python train.py --hidden_size=256 --n_experts=48 --d_expert=64 --d_shared_expert=0 --moe_layers=[1, 2, 3, 4, 5, 6, 7, 8, 9, 10, 11, 12, 13] --n_empty_slots=24 --normalize_top_k=true --routed_scale=1.0 --balance_loss=0.00278 --balance_bias=false --router_logit_norm=1.0 --norm_eps=1e-05 --beta2=0.95 --batch_tokens=[32768, 65536, 98304] --dataset="wikipedia_en"
Below are experts of layer 9 (counted from 0) of a mixture-of-experts language model. Rows are named router (the router's row for the expert), gate (a neuron's input weights, with its number), up (a neuron's input weights, with its number) and show model dimensions 128-191. Each number is 50 + 15 x the weight over its row's rms, rounded and kept within 0 to 99.
After each expert's rows: "gets" lists some tokens that make up at least twice as much of what it gets as of all text; "mostly gets" lists some tokens that are sent to it at least half of the time. This comes from a sample of Wikipedia text that the model never trained on. Tokens count by the router's weight.

# expert 13
router:47 58 61 45 53 42 48 64 37 47 40 52 91 77 44 34 43 35 60 54 60 46 28 48 33 54 69 47 32 60 52 46 41 39 59 60 67 72 68 65 58 16 48 50 58 53 67 49 52 55 57 75 45 60 35 54 62 44 32 65 88 73 28 39
gate0:89 42 40 43 63 46 46 62 22 42 58 72 60 44 41 28 08 53 71 41 59 45 35 60 26 29 48 39 25 36 60 68 60 72 58 42 40 50 41 51 49 38 58 57 64 77 64 54 33 43 46 21 31 68 58 62 36 50 38 49 75 75 83 72
up0:63 44 23 54 50 47 47 49 27 52 43 54 58 37 45 39 24 48 65 37 65 47 38 36 29 57 40 35 21 18 56 44 50 67 60 47 41 41 49 52 58 38 48 54 72 68 84 84 34 46 44 37 38 84 36 65 35 40 41 54 45 65 63 82
gets: "0", "5", " Ph", " ph", "8", "3"
mostly gets: " Ph", " ph", "idae", " bo", " wh", "oph"

# expert 27
router:60 66 42 49 63 44 51 44 42 80 58 59 54 28 49 42 73 40 69 63 45 52 34 41 76 55 42 44 34 71 59 70 40 53 71 55 61 57 45 61 53 42 57 30 47 49 42 37 14 58 46 60 29 39 47 38 49 81 72 53 53 60 27 58
gate1:29 63 62 55 58 68 69 65 41 46 58 38 45 18 57 44 35 58 59 41 66 37 56 49 63 51 27 46 40 63 37 61 00 37 35 72 59 35 61 47 63 71 40 79 43 63 42 48 67 41 31 65 54 48 55 72 46 34 51 57 54 65 43 25
up1:75 36 54 31 59 68 58 48 35 35 31 34 46 43 19 47 41 38 50 52 49 34 38 78 53 42 35 59 14 61 38 56 27 42 59 74 76 55 36 51 46 37 48 53 26 44 57 61 69 37 33 55 26 61 75 29 38 46 64 62 42 50 62 60
gets: " |", " (", "|", "\n", ";", ":"
mostly gets: "'\n", "\"\n", "=", ".\n", ").\n", "|"

# expert 23
router:47 51 51 90 78 37 44 62 47 55 55 38 50 32 67 29 54 67 39 50 52 35 68 63 57 71 25 45 48 58 24 70 20 49 52 39 33 62 45 50 50 56 57 55 34 41 57 78 27 64 84 34 71 52 78 61 15 38 37 39 44 43 34 63
gate0:60 31 70 37 68 36 55 40 51 43 39 47 76 64 40 49 58 56 61 39 44 47 51 46 30 33 62 70 59 30 53 40 41 55 52 39 58 39 49 46 48 51 32 64 35 64 44 49 27 51 60 18 24 45 51 19 56 50 46 46 60 42 72 49
up0:50 42 67 38 69 60 46 57 58 51 64 56 85 53 48 43 53 50 60 44 25 51 41 44 34 45 33 71 52 48 55 47 47 65 52 40 56 46 57 54 81 26 31 59 29 40 29 18 32 53 54 23 43 35 49 31 61 50 50 57 52 54 93 62
gets: " ", "–", "0", ".", " |", "9"
mostly gets: " −", "–", " +", "°", "−", " $"

# expert 8
router:29 41 44 55 54 35 38 58 47 86 66 62 75 70 10 57 72 31 38 52 67 71 22 67 15 47 49 42 58 34 27 66 54 33 47 63 12 74 67 49 34 44 26 65 33 45 61 38 34 55 61 59 39 63 41 08 41 44 56 66 66 55 35 40
gate0:59 44 59 46 38 52 63 66 55 40 50 57 56 55 49 22 78 50 48 36 74 30 18 66 56 48 72 58 58 56 52 68 39 35 49 65 77 55 44 41 57 54 50 62 46 52 41 94 61 55 66 39 55 60 57 45 47 41 65 28 54 51 42 72
up0:51 62 47 46 61 31 39 65 28 37 84 41 59 44 51 35 11 57 14 70 35 62 79 31 56 44 17 53 49 34 45 42 67 57 43 40 37 59 48 52 76 53 58 32 33 61 69 46 63 48 51 47 42 46 41 73 43 70 19 58 43 33 71 37
gets: " C", " P", " H", " K", "h", " v"
mostly gets: "″N", "″W", " Kh", " Sm", "″E", " Vol"

# expert 25
router:39 62 59 39 23 36 58 57 30 60 42 55 56 62 67 28 41 69 21 65 30 60 53 22 51 43 34 46 51 41 48 29 57 45 72 36 59 65 56 54 16 33 76 66 28 63 58 49 58 47 52 60 69 84 37 59 33 62 40 74 17 52 53 45
gate0:59 42 35 39 17 48 50 49 19 40 43 53 55 49 69 34 48 42 25 33 46 39 92 47 61 64 22 31 71 55 18 79 46 57 43 63 88 31 42 40 41 39 55 52 71 71 42 61 44 52 44 28 66 42 50 48 60 14 64 24 43 33 55 75
up0:22 36 49 53 62 48 65 54 79 62 59 23 37 39 35 69 58 66 53 74 56 76 17 52 25 49 75 64 23 53 64 34 55 44 73 45 25 69 52 49 45 70 35 28 37 33 49 50 63 53 58 61 40 48 52 58 46 71 41 56 61 69 49 04
gets: "e", "le", " Se", "re", " se", "al"
mostly gets: " se", " Se", " te", " bas", " Pre", " ide"

# expert 19
router:52 56 11 64 66 49 56 44 54 58 51 49 70 36 77 30 66 48 69 43 47 44 55 70 42 79 19 44 60 75 80 84 57 43 39 52 60 32 60 61 53 72 67 58 67 42 55 67 34 51 51 47 42 23 77 44 35 63 57 50 55 67 40 62
gate1:57 23 69 65 59 46 47 54 80 67 58 65 52 41 57 45 74 30 57 61 41 57 54 48 68 60 78 41 28 39 40 39 49 75 39 66 55 34 42 14 29 54 46 62 37 63 45 68 49 34 31 77 38 30 28 24 43 50 00 52 53 42 35 41
up1:44 47 46 42 51 27 65 07 45 44 26 33 38 39 57 29 51 42 35 53 60 53 59 67 47 35 61 74 53 45 32 53 48 65 46 58 64 30 34 78 65 36 43 62 51 64 32 39 48 39 63 63 54 55 59 42 46 60 30 53 45 71 55 23
gets: " |", ";", " ", "-", ":", " —;"
mostly gets: " —;", " |", " do", ";", " did", " does"

# expert 29
router:32 30 31 29 55 28 35 45 31 68 46 70 31 33 52 49 64 66 31 57 41 18 51 67 30 57 65 46 32 46 76 54 18 36 51 39 38 53 36 70 48 61 55 59 59 28 56 42 33 66 29 53 40 32 33 52 60 48 70 78 26 36 52 46
gate1:75 56 23 44 36 49 51 53 81 59 62 38 24 51 70 55 43 76 49 49 60 60 43 84 59 40 42 29 58 66 64 35 54 47 58 51 62 22 70 52 61 27 50 49 28 48 68 53 17 43 28 41 29 42 47 70 50 53 48 49 49 34 29 53
up1:32 54 34 61 70 37 49 57 44 44 50 44 63 41 43 72 62 73 38 76 56 51 54 32 59 64 64 49 51 38 61 49 55 68 65 52 45 58 57 62 63 65 71 72 41 71 28 40 64 39 31 59 54 58 41 44 76 62 72 30 56 55 63 57
gets: " L", " B", " S", " W", " T", " M"
mostly gets: " L", " W", " E", " Z", " S", " B"

# expert 45
router:47 42 81 52 59 60 51 40 61 39 41 27 44 41 59 52 70 36 36 44 47 56 35 46 68 46 51 51 69 67 36 29 13 47 43 41 38 46 12 32 68 72 29 73 39 39 57 52 48 51 59 59 27 33 37 50 44 55 59 18 56 37 54 75
gate1:53 42 63 57 45 35 81 45 47 50 42 55 58 59 58 37 15 52 81 50 34 29 23 45 68 40 36 44 43 78 56 58 49 76 37 26 41 51 48 18 55 31 58 64 42 45 42 71 61 62 66 84 38 64 61 33 74 81 73 71 57 31 42 63
up1:56 33 65 63 38 44 89 39 38 30 42 28 49 69 51 67 30 56 82 45 39 44 23 48 39 42 37 53 57 67 60 48 43 61 21 28 48 44 42 17 37 40 58 59 52 46 44 67 71 71 72 80 58 78 54 39 83 67 74 63 48 30 45 54
gets: " ", "1", "2", "3", "4", "5"
mostly gets: " ", " $", " −", " signed", " scored", " played"

# expert 34
router:21 62 65 41 81 64 52 32 53 61 63 42 67 51 55 48 08 51 78 53 68 58 76 26 40 41 50 05 61 24 69 63 79 57 83 57 52 40 48 32 30 63 56 84 72 30 55 53 54 44 43 23 60 21 54 58 52 50 77 37 53 44 51 40
gate0:59 53 35 51 78 57 41 62 60 60 41 52 45 39 67 37 33 34 50 57 37 38 36 36 80 47 50 44 61 24 48 26 62 41 61 60 37 68 31 44 54 51 31 37 51 45 40 58 65 66 58 63 31 56 66 32 71 47 55 31 64 52 70 28
up0:30 44 74 55 19 39 45 42 50 38 64 55 53 38 32 59 58 69 60 82 63 40 40 63 50 46 40 51 10 72 58 40 40 62 23 47 34 50 60 66 54 39 55 55 66 60 71 47 48 17 42 23 63 36 27 52 33 60 30 49 39 45 36 60
gets: "0", "5", "6", "9", "7", "3"
mostly gets: " def", " El", "sp", " att", " ref", " ret"

# expert 1
router:30 49 47 36 62 64 77 49 64 56 55 30 27 49 07 58 62 49 58 70 62 41 48 41 47 25 66 40 33 37 43 14 48 34 42 39 55 27 59 46 65 54 77 79 49 36 74 57 25 79 39 44 32 69 87 63 36 34 30 57 35 58 24 29
gate0:71 64 37 37 59 33 63 51 61 31 39 45 93 81 61 63 41 42 54 53 43 47 58 65 55 53 60 25 52 63 47 37 24 76 50 65 22 98 56 71 73 49 63 51 64 51 70 68 55 43 48 36 38 58 47 67 54 46 36 47 36 65 74 34
up0:29 38 72 53 71 63 47 69 33 63 66 50 56 42 40 31 69 35 64 68 25 59 38 48 40 56 63 67 36 38 77 90 65 32 80 27 43 66 53 38 39 39 46 67 64 55 56 34 72 54 63 78 56 40 32 53 64 76 68 56 51 59 30 72
gets: " c", " s", " b", " w", " f", " g"
mostly gets: " pr", " gen", " sc", " co", " dr", " min"

# expert 3
router:30 52 60 36 53 83 46 38 49 54 53 42 62 24 64 30 46 78 74 23 44 68 55 66 50 57 36 59 43 57 60 85 59 60 26 57 55 47 38 77 55 39 47 49 43 46 49 61 19 60 44 66 35 46 51 56 28 45 68 40 54 42 38 32
gate0:56 49 43 58 52 79 72 34 61 35 82 57 30 44 33 84 39 67 64 46 38 81 66 42 39 28 54 57 34 46 69 44 55 60 33 35 50 62 64 59 29 55 76 72 19 50 54 69 19 27 38 60 34 53 51 56 33 31 73 53 31 56 51 47
up0:65 40 65 46 44 36 47 40 82 40 55 46 69 35 64 70 45 65 65 15 55 59 48 48 30 58 50 42 52 23 56 37 65 61 60 48 61 43 38 39 14 51 46 50 50 59 53 62 48 60 29 60 60 53 42 48 47 56 38 37 32 32 58 63
gets: "|", ",", "-", " |", ":", "="
mostly gets: "=", "',", "|", "),", "born", ","

# expert 5
router:62 35 32 35 61 37 48 65 35 46 26 31 50 66 66 57 26 36 44 52 28 44 62 63 47 51 38 65 85 63 39 60 23 23 41 61 54 50 67 31 60 63 59 50 48 37 82 67 22 36 36 56 59 55 56 49 59 11 46 42 44 25 37 47
gate0:56 32 66 40 55 69 62 37 33 56 30 34 64 56 61 39 63 48 35 44 35 43 39 82 42 58 43 59 61 45 09 29 42 36 34 35 37 39 60 30 24 55 68 48 32 51 45 30 43 53 52 26 85 51 45 46 70 18 44 55 66 32 17 39
up0:63 55 35 39 50 79 52 51 53 60 32 20 53 46 72 35 48 31 70 76 32 29 50 58 36 63 51 61 58 45 35 30 36 43 25 46 21 31 23 43 74 41 71 48 43 66 48 60 69 41 64 63 39 67 62 47 65 41 50 45 54 38 79 57
gets: "9", "1", "0", "8", "2", "7"
mostly gets: " ins", " influ", " ad", " eff", " te", " tem"

# expert 35
router:43 79 41 60 43 22 51 48 63 65 54 45 42 37 62 43 39 58 76 46 49 59 78 40 40 48 49 53 48 55 62 52 31 67 25 65 53 48 69 38 55 27 70 36 26 74 33 47 35 68 48 42 45 50 45 39 49 48 21 48 56 39 42 43
gate0:61 09 44 66 32 49 69 49 53 32 45 50 33 44 60 32 33 79 48 68 39 32 50 48 67 72 49 58 35 47 10 52 49 41 11 36 51 50 39 37 27 32 52 55 48 63 20 42 42 57 43 38 53 58 49 66 32 29 54 29 68 37 59 61
up0:71 34 41 65 61 46 87 28 43 45 40 43 46 42 57 32 42 73 60 50 28 49 58 43 31 59 37 39 41 55 21 41 47 64 00 29 68 33 47 40 28 39 69 35 44 56 42 47 50 74 40 25 45 63 58 61 62 45 36 57 48 19 27 67
gets: ",", " of", ":", " in", " and", " |"
mostly gets: " when", " where", " including", ");", "),", " while"

# expert 36
router:67 63 47 45 55 91 37 41 56 29 48 28 70 69 60 44 50 58 22 24 71 63 32 55 58 54 31 52 54 63 42 58 22 44 34 70 65 49 61 60 35 25 26 46 57 35 42 68 42 27 25 39 40 54 31 72 43 41 63 46 43 27 62 59
gate0:50 46 56 35 51 49 58 50 36 52 62 34 42 56 67 62 27 57 45 48 32 50 52 54 78 63 55 66 54 85 60 54 46 47 49 50 26 26 67 71 64 51 76 53 50 52 59 25 35 58 56 56 42 72 46 54 55 56 42 32 57 40 40 42
up0:45 51 45 35 53 48 65 47 38 55 43 30 44 54 73 54 27 61 47 41 38 52 58 53 86 58 52 54 54 80 55 65 34 50 56 41 39 39 77 67 63 46 79 52 51 48 48 37 44 47 44 42 45 68 40 54 56 38 46 46 54 45 28 31
gets: " ", ".", "1", "2", "3", " per"
mostly gets: " per", " more", " em", " most", " less", " very"